Below are experts of layer 9 (counted from 0) of a mixture-of-experts language model. Rows are named router (the router's row for the expert), gate (a neuron's input weights, with its number), up (a neuron's input weights, with its number), down (a neuron's output weights, with its number) and show model dimensions 0-127. Each number is 128 + 32 x the weight over its row's rms, rounded and kept within 0 to 255. Numbers have three digits each.
Before each expert's rows: "mostly gets" lists some tokens that are sent to it at least half of the time. This comes from a sample of Wikipedia text that the model never trained on.

# expert 7
mostly gets: "ō", "aya", "š", "ji", "kar", "iji"
router:142100141172178121146110157048148116112155199089141066118147123183095140147117154103097121062085114048178098150101101106144158155125097128130142123126138139105090105167154100107103131128118117118170122103164074129101175141140161139114113071149156143118143109054106069123222158152107111096091143110181113160118121136152114121153144154086110093138101092142144134195108091089073123061158
gate0:074127131123158092158158118043165156169156095081140111207145052168171115162099088127103168129117144102147089176102098134171134124117156143159119126124098175118109119081119135183138090102108151074156104148144139117123120156142167175109102190127154095117144056126117112122118181121115115094108052153152095162086158119148146092112189108059125139107184120193097153124153120157124169130116
up0:163129106080108102143091124145168070087148168139159154173091181105154123131130131134117194108034073102133088110156109157140205139073123127144140156176134136135093113159139082138094133118141125138158082145145120162156130135129164169060106145174109162119060156134145100132084143177114120115110186090093153083139116163085178120113121154051148105124152075153141131102135127133169123056089
down0:165081139107075100122122125133166120168106138160146125146136145106094087138146130181192063149169159125138193158129108117130158061171140120144133119120059118135074141127137144106136135080145175156023113171158091092191133128106155126195172081088143086150198136133141154118146120133103094135153243140115148136130124138141132120167102107144105145115144131126082161104124067165115124141144
gate1:150103154162118117142119176140186122162137110113148148136130178082150139159141071097054143157095173102161128115101174157106144061128141126139128116140141134082130149130129053098166102169128122168107099107098138147177113157131176076075083082116145149109125089105071126043070097161088185160105121187112156142169095137129128089104178119145085106124077078087157090118127154091124133086158
up1:075146126069076085122111093086130112119184118092140170116115116112185141108102113104152107165167145118143107078146166127124128134153133100128162129122160165128119187067157164145130115061140085124144166188131068140188190099158093132132126200104169066150129210134147126148101123152098184092123150124193103151141159128134123140110165157106132086183165128189104065104100123122101152125117
down1:194141071103144121127156134137106152232110139102120143111120147179143130166149064104166127114108133171129094163103121148039126151135159151152141155189113114113184099099150131106099151164144151122164061111075099081188047169116106129116093112158103111088100122108086166130124122113078159113180137142087140138115089110118121153091155133153152128148169127089065143123148076105138084163087
gate2:117160076118127131137087178139144105110103144164150095090102104071152109170198083173126132168125112124122165081142116129112189076142078153102147095130126158168107186101139117100206095107118088134162114137140099118136169095088121152137097111130130074108127118080124133149106109130155127145081081169139180142201108081180110089115081075131083165109043100191158121160121167133108122128162
up2:104151164189125127130146118139135137047132163108149127173088050151096171136130099121137176144182123108132163244125108134097180138083143097166102169153200130101131136165163122074122183164122116102112137142093124082143116140157117106107152066118091128144110169152167105091164152133163116111100141103093168124159198062078170125143089133133153116130123139108130071148083135137132131080137
down2:114137095113133089105154072109117106150101139137173115184170105121118213114117125106120166090110093137107111124128150139148109109131179206140100084126161158127149099059093120143091101069171153129122122070132153153099101095099152123179082214155150140164066127104169136178173129116181162114117119160082154088124122151159103076132071109075139106190123127117150129118185142129121096107067
gate3:131123162121155064129124145110110138151161195083117076164103147148135096071169104101071167151099149182096138098101085073185146133142061122139088061098145143174123112111131116076142088055132116191128153082127061099083112143136162116132172097174183136134137100058130107083095145144147085088135168118131090095115092110096175138135121102121109139142129129117108099082135112160116168097097
up3:135095106115081086067095098117172137145105133196162078146103056171142128138147142133158112091127179119094124118078116062178094107198105143132167097072122170134157137157147063128153143153092112146166112141085134147146111139170098168135132138120120174100132154140187083112230112129107113131138173098127148109074111117125104178132118150086085125113082136100142122145100132182102145092061
down3:110169143178167052095141079063104112177110103122104142174090105103143094145093109114065166114197096128102103089118093140095138190173123132093126121106194159153080078084128117161126130133131119144110200144109109090162148150111056115095100110096154076129149048162115129104099075116104135148112143109157113106086148125066129182138102128146170163144154128160145150090116154148143100122169
gate4:135107078144107095180107139125144132139169158152094125101161097117180105138105054067178078119186178138181051173140111140125100110136126118201112161154150127093136089129100125161092127118148101158149119118127087095061096147122132165159124119145149103134187143096117109092175157057109067106097117057155091169127089122134124121142080107148117142070083159099160166116158145137078128092103
up4:101132088148165107156146100140124089150145115168138132145154181131152182121124122076181142070097175103099110173122151126135137101192121165200150179132100058188146185165118113125082156203119168143145199091113091145114164094109163172114129144126154159113153137107121134187126186157166106124118138091139169118129145131129203137138141165151117164108127174161183123108110119114140156196176
down4:145109150110170174105125137093083142095186050149162126158145098097176103137136088147181146109183151095098102074160159154119171111179106122123170151191124145094071132146140129148107117142170087157081107057112125089169127127143095114101130080183196202098093158141141120174153108156112104183144136083073171183111074117147155145156147124139151099114110120156162095126112102106140154125131

# expert 3
mostly gets: " di", " te", " cho", " varia", " explo", " multi"
router:105118130107117144130087133106144108162134156073139103065153184170149147142137180140108094128104096134097158148094146082102096089084148137085074130116123106120144116160123219130125078127125102146107138127155067106037086069093162130148142166098186167147171118105087079088166147128136084161140166151195132125132097112119075118125109167118184077189111093121102185110102102113112127093138
gate0:086096105130082125197140181127082159109168082093161125095170170143209101110135180111117149167141106147120137158131162076119136122085094155065133075116105112190137144122110160125094110120124110146110195086139125136147112101184161181163132156134164124121144093092130160123153140169141138152129146062117115090147165133133076130097097167149162072246144146127104136111147091085146140153141
up0:102150116169156124152214146072097133124114118142152096132135106147162173067148101120170094135084149092138153142113159122154107063133157127094105201147198112145159151104151088160081115149122125136088145110155139147126134182065116150128099145148072104129166167093149122149125171140180146084086085153071122121123169176134153071143213105081150070086100142172130104082127108121086110142115
down0:091178143175085126074153096117126116128157127128099099202137116147100055135138130104095070100093160111152144099073155159169189112109148065077110112093148108114185200105145100119128114127150135074123095145133132092146114132050141085145094109151150123116046150096135120101210116117133091139169121124106070140145165106180149107132156141133151112077149133098161085115097168168127145157099
gate1:129161094086114108125095159145067115093189149150166110099187126081150096137139112176126119095116103092143110175136106120112050161128162089181151056196131176137107139178077182156129079089141094154114184173136114112141127112140118103146132098146166090140178166109113107135175129128173154092135143158110105110183149150177116197152159200111154115181168144141092145124132100122154160111110
up1:030103163085130129180100141145106183155138125113086132136192139134140117215059151133117115133079185117162131119106120079189118085177101137151131107091147100133142149185161143121141102118083131147133157095126059139150140087089173172128170134109084128168112097142143135173071111125149123129140181103107196162154175115139169123165171079151137135119133137079096119115115150110107167184125
down1:132148179130171180159119130084203146063074132149138156168136098095117137163102135135151072171172121108119146135087126158138109122115108153145152209142134128120130119151149115096044159073072138103150131169082117162108106115148161091146151126131101124122058113113171168096066087117128101170138101099125176114134127119149069098167156114193131122102097147145078125078113127077205142119094
gate2:170112099042122114096106140111154119224171138097130094094173143138170118150099171141151136152143120100109142139093140132127128126091073094100117170134070156163148161195150173105087157120144136102111090076125103137125120081068117109121125162145175168110154126084152128100085145179168135193107143164171120154167181147127139133078148048068126105148078163127157134143118096119124138093183
up2:148101114132132087126138083085169084124091105072112130078118170155157109158158184139048113103152101083104107141117151052161156067195134140127102132097182151079102142119089095139130097165123135136131078094127162109189113132107142144134141107126153140158182099100176161073219108118141133167141106137132121184176113110130073190112083114099095136140116092165104157107158107156080140132151
down2:112159087130207156146128126172173121126097126140098127141147076176152152122079174118128104090084160162182133100152170118156156171071139094128115173201143120103046104089139151120060128110147111105104144152150205128103116126173142126122125063104084110123157123144097121172093123169113119124098127063128148122128066121170106113091171095085116116111129108119091183149173127146194143103083
gate3:117184078100146114167132115156102079141159151139076126121111161120142123144118169118162121129103171120099160130110229117135075135073110158107116097115111133138147155190149118116149142092145123157116058139150104144074126091070121094145201117127136102162106131137086112089103122080167105165104179153160118095168157144126096078086124187127081151193066172118126147045103095116085116152147
up3:101094133147085156164089080156142150073127158129210131099079176100159107162086154182154111114115171118153119099145099085116100075180140178058074134140106091108121109154179155097085126151085144127119126141098138150167083174085106100101088164140134148127137132072125141182112119141136062135137116091139171112154061145151119173047102083139122152134144111146099167125108122125125173115066
down3:169054169128137142093151088112114130074196073088139143125096140145128132130133127107087134151111152159102138125141140071149040144174154133156098177154115156181086086131167094153147073157187129081133177073074134167146154143143142148139113147111114139166084160155077102102154126203173156102109174110105158111121147175070116192098087098124136106138163121116162101110100138152124134167092
gate4:146132114143120171174105166047166135093123100061114082089108164135166146159123162133111110121128118195116166119157166125106106038163151111171109123167114144097150121106148139139083148076117092212108166149093072099095088120063154128129151129141099127131112140100128113144120163084149142128124122128103144162125125156108076092162055082183072147152050103138126130129121108087080089112160
up4:122173066127157113133162086140095114145127125110094169154181125147165086168121169089196119133110117197151169143085064107112162084176062130120140130116113115167117179097122131037113122114078154115114098202120130179099081159084126097115148188099149118118150101086167113128186097078197141109113132143080104119086135152102129102098124139107082173101129154141089150157112119123130098144120
down4:154127141076120224166108090150120105121078135136168151169153123103137182109111123121064093132121115170092104111099128116138087166126088114160133110107092136100142123134151144078108144102145105141102109076144138209125098170171140124149113140118107075065177125148169076126081087114125142102039181067130111139174091138151091185144145100114156129166159143150163102187153135179114153070124

# expert 5
mostly gets: "=", " =", "During", " Binomial", " Genre", "According"
router:115133148146162109106145143084156150175139190133116126145097102103142126152046206064119128135103158069140139113128134087082168168087148107106068057097084095143140139110132156149115112123105099134087170096101138151098098116095175099107084089135160185204156177078100097125119135076101125138152107141170075130124106114097127132091142116130121154171066113124123155124176089083102149073173
gate0:127105134104132137133169128112136112138060186138117125112167136063155129108104172091155101142132104132120120105136127116091167170060077105109056203128103137111124218075190107113123161115109111163135151087162150091090132148124096124116168133178149159101131136097169129156125096134181123134128175167182100177177143097148126192188190175094126142148133133132115146192188135094106103123134
up0:109104056159133134134120108138186109173075155155094137138087129116170117157139142151137153168090076124205135126120144119179093163117060103175124082149115165154112153066146113106075036155126166140079150102099122109149118116163102117170110151092130130102169171111147152178171117130134148081165165134134058167083104112111065159139131158091130149164120130083141154143171115064110088137118
down0:078152151116119149114116173152111155107116191170106157124162072115139103170096043175118060154162127153128179131199122084122130101115121142155156142152102134127124155176105097060161086161138147123141154137104197152144144180102138138142107148096137175124106127136156107173123160183102114100099132165156122092117141152072083188074129103105162134090140174050156107164126157100094141148069
gate1:088126126127101057139107141128133116111090163131117095128164113089119147082134210117073096117142127108104056163160107204118141146065119122091096118129114070069156163105154143165162187171171166172168164183138134130116135116120166136149120095116128108166159152103066111171107189159124156135142092098120132069186096088049112104107110162155105150136098128137120131157110138150090105076145
up1:104153135108114108163091087102094103150149100144124110180083112144103154107167134140127054127071157087065094096109108176153128187089054065162147137087130107174109136107091090080164154191171169100119108119119101132139130105175128086159101123135151167152119165056068145105135125105153101153145147120109132161121109188081102119180124120120127107129124154162140037087155090159161146138139
down1:116211144088063159124082161157090122111123128114099076087111155134165131148111171171197143123122121166144157141131122137080155113112168127172085176085111119136149141108205105159147104178147141196079084140144216165134150165151110122114101124142128155069172185121162091126144150176114161121147138084100145178137094126131151087143073107095079138128176126129141164105143165102127177143141
gate2:105097177163120091159158095155104154155100157141149073128164129208083095101156126121163135149150114148119192095109142097124180145142129081191116107077093088114082122139110058176117103185124180114124167123097113178098135085097156137122054170089090144135180144121100099137082137126090188139138113167143160163090178086113193147134175108108125116096132111083110123104130155129147140127185
up2:103152143111146123087143108097134095148140111109130100117089107126066136095192158179094115052160139115098081137148105109133147117069112121096108135093119147091181135201130159157149158155133144170130125150160107146172113084135128134087182116087126116144077092151074133089143082175151157129081179136124109111123099128090125196119147093181122135101129184199149129115204125160061161102191
down2:157119147155096051149094076131144159137144102121140159102113088071103118127073163190098147158125156161091095110079143120128074107104142131123104127164112143162158103157183099174211140173164129110108135119183164136095121114154141126068114079040080114149110132164144095140112094123138127080099112108184143112129130122098148156059135128146032142117103180161126081093157115096104134117114
gate3:118154175109098131142141170162115182132124163130134120128094156132095084132140176088176105095109143149153131106185130103080119125157125079157129133099106109126144137157116155166122051114123097128115104119147112117084082124156073122184109155102134151126109197102162133163115103150108092175071139113056129101174108160134124141079099109149116134172024061143137064075085107106060082134165
up3:140164155073149061095102123181116128154101135147086145157135101082104145111081161131187180134075152099174130107103134109109128176139096080144147118163119136156079178127086129132114134164121159131085138162114149100095177145180152137189124117193164185162149094084126118128138159145140119183057098167129161188100116152153109053095139120135082058111078116085164127123129076130116111122114
down3:116058100152111068194192144044113177122118131146133132118111148125110155192135116144138126105126180083132145161158130089133151117158080090142110107136108146107159113094110117146128122142093063207185141112184121129169110171104069146095121147120154153151127111093119150131142183171125142174130177119160078141122085118055150159102153143142189177096122090095153100119132153135174198126116
gate4:140124178119167139121149065123103167169132142196082128152071125103065142141110134121072156085151134128145190076109093098103109167143157123168114089142118123098138140078142163097111100128132128164116129123229148132233111110067167104143144109139147117156104148078071159105117144136098116138148146124079098156158086141099170074109141119176120151148094131101143145141130142127118047143061
up4:101109137143100175097175128135168111154048149133129099130144191047106159167107105148132143102105127121109175090151123138125119147154138098119165138142088146168140083155118119168152125150113143098106192153149080102120199189137051091118125085166101049137162097092100076162096116122153166150145113125147075118168136111141136135079134145177086085152123120079125205182134125171126106148095
down4:161116245132162131152095153149084080148084125082110177140116103150119165172125086129099134138131114135115115131077114091096072152103111129144093192095134152104088119130136141137113110081087095126173183129135118122155103133124195109161070121096115051161140097165168138160121124176140142132163124119123121216183140121175118065136140127164084103105082124078141123158061121128161132122105